Weights of a small mixture-of-experts language model, trained from scratch on English Wikipedia.
Size: 10 layers, width 128, 12.4M parameters.
Experts: 8 experts in each of 10 layers, 320 SwiGLU neurons an expert, a softmax router.
Training: a variant of SOAP for the experts, 10140 steps.
Below are experts of layer 2 (counted from 0) of a mixture-of-experts language model. Rows are named router (the router's row for the expert), gate (a neuron's input weights, with its number), up (a neuron's input weights, with its number) and show model dimensions 0-127. Each number is 128 + 32 x the weight over its row's rms, rounded and kept within 0 to 255.
Before each expert's rows: "gets" lists some tokens that make up at least twice as much of what it gets as of all text. This comes from a sample of Wikipedia text that the model never trained on. Tokens count by the router's weight.

# expert 5
gets: " to", " in", " was", " for", " is", " with"
router [151 120 150 129 156  95  78 113 155 129 152  80  90 138 114 114 177 165 132 131 166 142 102  99 120 119  86 168 128  43 182 171 172 110 121 155 124 113 114 160 135  71 159  59  93 176  96 108 119 144 122 107 149 113 157  86  89  93 137 159 208 116  70  82 124  94 111  87 169 110  92 127 121 101 105 120 180  98 144 130 113 150  69 140 184 163 167 149 139  97 134 157 170  90 160 129  69 216 117  99 124 124 164 153 119 102 110 118 109 166 148  78 107 108 106 121  99  97 102 159 140 172 104 148 155  89 124 146]
gate18 [106 147 186 151 176 127  76 119 129 137  73 186 144  71 152 126 151 140 100 116 125 142 101 144 154  97  78 211  96  76 119 128 154 113 108 153  98 130 158 168 185  75 138 101  65 135 138  89 136 103 112 106 161 132 122 120 175  92 133  42 195 150 112 106  96 112 130  92 129 127 103 176 146 148 160 152  43  93 157 125  88 154 163 120 142 180 129  84  75 155 142 127  88 127 128 141  67 181 122 117 151 188 106 165  85 116 164 107  85 110 126  95 110 123  93 119 143 121 143 129 125 114 130 104 116 166 146 120]
up18 [156 132  74 102 111  94 115  74 148 112 143  72 115 131 185 130 142 154  47 190 128  77 195 145  52  87 128 198 132 213 133 130  98 164 146 118 101 114  99  84 160  69 103 164 140  67 220 111 111 132 135 116 143 139 124 121 148 124 115 187 104  86 168 139 184 108 118 122 160 115 156 162 109 102 171 112 128 165 114 131 160 112  79 155 189  83 157 162 128 118 121 158 130 127  66 135 159 108 103 147 103 134 135 133 117 133 121 143 134 123 141 177 146 128 138 173 138 118 145 113  94 133 136  85 157 141 142 123]
gate19 [130  43 152 127 112 141 149 191  85 168  98 127 120  92 142  49 133 147  98 137 133 128 140  77 199 126 129 153 206  91 129 154  86 136 119 133 104 102 199 128 118 116 138  45 140 140  68 136  76 127 177 101 184 174  95 157 146 115 208 132 147 200 119 126 128  96 100  97 106 105 151 122 125 129 146 195 170 142 164 134 134 118  99 120 119 120 141 112 115 133 160 133 154 123 160 142 176 106 170 148 106 192 122 149  95 135 151 105 153 119 153 112 164 105 104 131 131 101 141  85  82 123 106 129 176 113  90 107]
up19 [113  96 148 113 106 116  65 183 120 173 134 106 144 105 116  96 125 132 158 120 144 118 154 120 159  83 104 114 245 139 103 134  68 177 123 166 126 172 165 102 131 151 160  69 127 155 104  79 124  84 123 166 168 126 203 127 165 121 196 130 136 145  82 100 150 158 165  94 133 160 159 124 108 134  69 122 164  94 127 114 115 108  59 115 145 114 180 149  91 109 189  97  96 121 128 169 137 109 192 118 149 116 128 130 111 138 165 135 101 107 164  98 131  75  94  97 168 150 141  78  99 142 101 133 187 122 112 130]
gate20 [138 113 184 166 115  65 116 137 132 143 169  27  99 150 141 151 132 104  81 132 141 143 146 132 103 100  83 138  98 103  98 100 161  68  90 121 129 116 129 142 132 104 161 140 100 132  98 171 149 142 186 108 181 144 164 184 118  94 119 142 163 112 112 143 127 141 187 160 189 113 152 147 176 122 144 139 126 112  94 141 157 121 144  88 130 143 106  71  84  55  71 160 125  87 188 130 152 170 144 100  58 110 153 127 181 130 150 117  96 122 136  86  98 101 174  90  53 111  91 160 147 178 100 129 135 136 133 112]
up20 [179 123  81 155 131 103 145 134 107 146  89 155 194  99 127 105 113 168  69 148 133 105 146 101 117 136 125 135  89 103 188 106  87 178 117 107 122  66 138  88 150  94  89  66 128 159 131 136 131 124 146  82  91 142 137 103 167 104 157 119 108 105 141 142  69 155 122 117 138 125 163 133 109 116  82  90 135 129 122  81 141 165 138 160 155 115  88 139 126  89 106 169 156 129  78 142 140 116 195 141 116 143 125  64 106 100 118 141  90 135 150  82 102 151 105  87 137  16  78 123 170  72 125 144 208  92 110  68]

# expert 6
gets: "\n", ".\n\n", "\n\n", "201", ")\n", "200"
router [ 92 134 116 100 170 131 131 116 178 159 182  80 105 146 129 193  68 140 135 142  41 113 114 121 144  98 145 157 139 160 134 139 143 100 144  67 107 171 131  86  80 178  95 157  76 130 208 117 133 137  92 111  70 114 153 137 130 133  99  93  94  95 163 115 163 105 139  99 134 153  63 133 174 167  96 153 126 108 188 139 103 161  85 143 110 139 123  95 172  78 110 147 151 166 204 147 111 120 123 108 131 139 125 118 137 164 152 209  78 138  98 168  93 158 113 125 136 136 118 119  95  58 112 106 142  99 133 106]
gate18 [100 147 170 143 159 135 129 168 143 124 192  99 102 154 106 103 116 185  88 169 151 140 145 135  98 124  95 121 122 154 124 118 207 165 120  93 155 171 104 144  73  31 102 187  65 145 123 125 107 113 115 142 182 130 150 158 146 109  99 117 143 137 132 112 204  85 170 151 110  60  79 132 117 176 132 148  55  79 160 156 114 143 143 168 112 108 137 117 111 122 143 133 125 146 126 129  79 113 136 133 154 101 147 100 154  80 144 176 116 106  58 155 139 117 179 128  84 194  77 128 143 120 106 105 154 136  91 106]
up18 [161 109 124 143 129 129 145 128 152 159  80 105  71 106 140 190 152 114 100 114  84  60 143 138 115 111 123 149 113 110 118 189 135 135 147 129 177  70 114 107 152 151  93 128 152  77  93 149 138 151  80 162  69  86 162 108 143 111 162 148 103 133  87 136 101 159  53  72 155 189 120 183 117 132 117  92 184 157 135 150 147  99 105 105 169 137 151 145 132 163 159 120  77  72 167 184 145 112 148 119  63 149 145 139  88 182 122 131 131 156 127  84  59  61 153  99 133 103 122  99 147 145 172 160 111  81 146 136]
gate19 [151 105 173 184 139 141 171 144 135 147 139 106 111 155 130 123 101 113 120  92 111 137  96 161 135 137 125 106 131 137 112  97 209 147 155 168 160 158  89 156  95  73 182 147  33 130 121 114 162 105 142  98 130 156 107 142 109  73 114 116 108  54 159 137 175  46 193 123 180 139 115 130  78 114  94 100 110  98 137 181 195 135 128  81 155 151 159 148 107 161 111  97 136 174 122 131 115 153 132 132 160 149 147 124 124 142 120 161  81 117  55 146 112 176 173 126  77 143  89 102 114 107  98 111 131 185  83 107]
up19 [148 152 111 125 171 153 146 121 143 102 216 184 138  69 127  66  71 117 119 127 132 119 137 178 102 146 136 137 128 127 100 106 170 137  84 121 152  83 160 121 141 100 102 136 119 210  89  77 140 166  78  64 158  90 174 149 148 143  99  76 143 102 166 151 101 173  95 123 119 114 142  94 131 132 134 152  97 148 162 156 156 180 167  92 156 135 163  77 125 148 122 169 108 142 143 100 124 184  96  43 154 105 104 126 162 150 150 109 159 112 120 172 161 132 107 109 138 148 127 131 169 108  65 126  68 142  68 137]
gate20 [120 166 150 163 107 124 151 151 127 195 135  95 133 120 120 142 178 158 107 109 156 113  77 112 128 154  83 109 109  88 130 108 164  86 178 157 142 118 101  94 102 154 171 110  99 114 140 133 156 127 195  94  88  93  95 100  86 134 111 136 146 155 101  86 149 119 118 146 120 108  88  79 135 118  52 145 138  72 131  65  99 127  90 130 195 148 102 171 179 112 178 129 131  58 146 134  73 154 147 111 153  94 177 192  72 145  99 141 110 165 121  75 110 156 116 143  72 154  93 151 135 204 125 162 124 123  89 117]
up20 [145 103 169  85  98 106 106 162 115 148 142 102 125 106 170 128 120 111 141 125  67 133 159  97  57 113 132 151 130 147  50 147  85 146  99 127 146 189  69 120 143 121 167 118  91 142  70 126 104  70  65 162 109 151 162 116 208 150 154 158 113 152 140  80 140 149 162 129 147 171 151 181 118 143 149 155 107 159 127 163  97  85 138 171 126 126 138 122  75 172 116 130  98 186 116 123 176  96 120 138  99  92 140 128 140 102  86 210 104  91 123 102 141 119 160 106 155  83 146 144  99 124 106  74 169  88 179 176]

# expert 2
gets: ",", ".", ":", " of", " and", ")"
router [122 165 155 156 202 100 109 176 128 182  93 159 183  87 168  63 109 154 126 138 133 102 111 111  61 169 148 100 125 137 108 133 184  93 164 136 166 145 109 190 133 131 150 160 196 113  74 128 132 121 128 164 148 178 123  97 129 182 105  83 103 117 181 117 174 114  98 136 137  98 125  77 102 108 186 114 118 171 113 122 167 121 139 132  83 138 172 154  96 103 114 153  78 126  62 135 128  61 118 150 150 146  94 109 135 108  97  99 133 144 137  97 161  63 165 140  86 150 102 115 160 175 161 125  76 130 120 111]
gate10 [ 80  83 191 105 125 165 136 136 100 129 171 158 119 140  94 142 111 109  79 122 164  97 163 129  89 131  59 126 122 153 138 188 207 157 133 123 141 169 151  85 151 128 135 117  97 188 107 108 169 138 122 107  97 120 107 105 126 117 108 126  95 141 154 141 110 109  95  78 163  90  74 138 171 158 161 146 143 117 162 104 121 151 145  99 112  60 100 129 135 159 106 114  99  72 169 105 115 190  90 165 119 215 147 123 129 156 145  78 130 111 128 166 120 157 112 120 140 114 114  50 108 176  87  72  96  66  84 151]
up10 [126 106 156 120 119 122 149  72 162 153 165 152 145  82 102 125  96 140 133 159 108  90 140 124 109 131 168 128 114 136 112  59 171  92 137 137 104 150 122 169 107 105  98 108 118  83 124 100 121 112 131  90 132 108 178 127 108 207 150 153  42  43 169  99 121 137 173  72 143 111 165 115 105 166  76  99 101 140 115 148 173 123 118  87 100 165 153 121  84 123  93 166  48  77 118 150 112 151  69  64 126  95 120 166 105  80 155 107 142 158 111 138 141  91 172 117 115 119 130 140 146 103 174  83 125 206 138 137]
gate11 [109 178 173  68 169 146  70 127 138  98 132 123 169 128 171 167 167 115 119 186  93 118 119 102 151 108 105 106  98  81 185 117 149 139 138 106 125 157 151 135  15 120 173  94 143 125 106 177 112  90  91 139 104 118 151 158 106 162  90 145 162 122 103  97 102 141 136 202 103 126 143 128 116 123 130 173  90  96 101  91 139 124 109 139 162 163 148  75 135  78 166 128 125 145  79 108 143 123  65 109  96 128 150  92 143 181  50 141 176 139 128 102 100 101 121 173 148 159 156 140 176 146 158 127 122 161 177  81]
up11 [172 152 145 124 169 152  83 178  80 123 158 147 149 140 147 162 105 142  67  60 149  86  95  74  33 133 134 197 181 157 103 131 127 118 101 138 112 112 108 114 160 113  88 133 113 147 163 108 110 138 128  88 134  80 121 120 108 133 165 134  68 149 181  69 155 128  71 115 165 125 131 122 139 104 141 121 178 131 159 129  97 171 132 101 146 152 152 111  88 182 171 102 169 165 177  91 104 142 171  73 117 142  89 128 126 110 159  87  92 147 130 117 141 184  82  78 110  76 150 147 143 123 144 150 130  84 151 174]
gate12 [153 109 125 162 118  88 134 137 131 168 135  99 155 160 209  96  88 172 164  75 126 111 178 121 134  88 141 118 152 127 152 161  96 186 101 134 155  97 158 136 120 130  70  97 152 151 155 164  88  85 160 140  78 176 124 127 132 126 142 135 180 137 113  79 109 153 197 198  69  60 111 121  85 151 152 161 152 146 130 140 102 122 148 122 142 106 132 117  77 109 102 128  63 113  93 111 122 145 120 152 174 121 162 140 157 142  60 138 134 116  80 172  74 151  91  70  84 123 143  99 148 148  99 161 153  69 161  99]
up12 [209 103 143 112 105 130 153 165  89  97 151 101 107 139 117  77 125  47 160 188  64 120 123  85  88  70 202  81 143 163 133 147 103 152 102 126  84 111 115  68 107 136 170 118 176 146 100 116  75 128 115 157 115 149 128 198 100 132 101  89 125 135 111  74 129 141 136 121 112 145  67 121 152 134 120 159 151 127 145 132 157 150 116  93 115 168 153 135 130 117 141  83 110 169 182  83  58 132 137 117 104 165 126 119 133 125 153 183 141 211 154  97  94 106 141 115 170 120 101 136 128 139  99 150 164  68 119 161]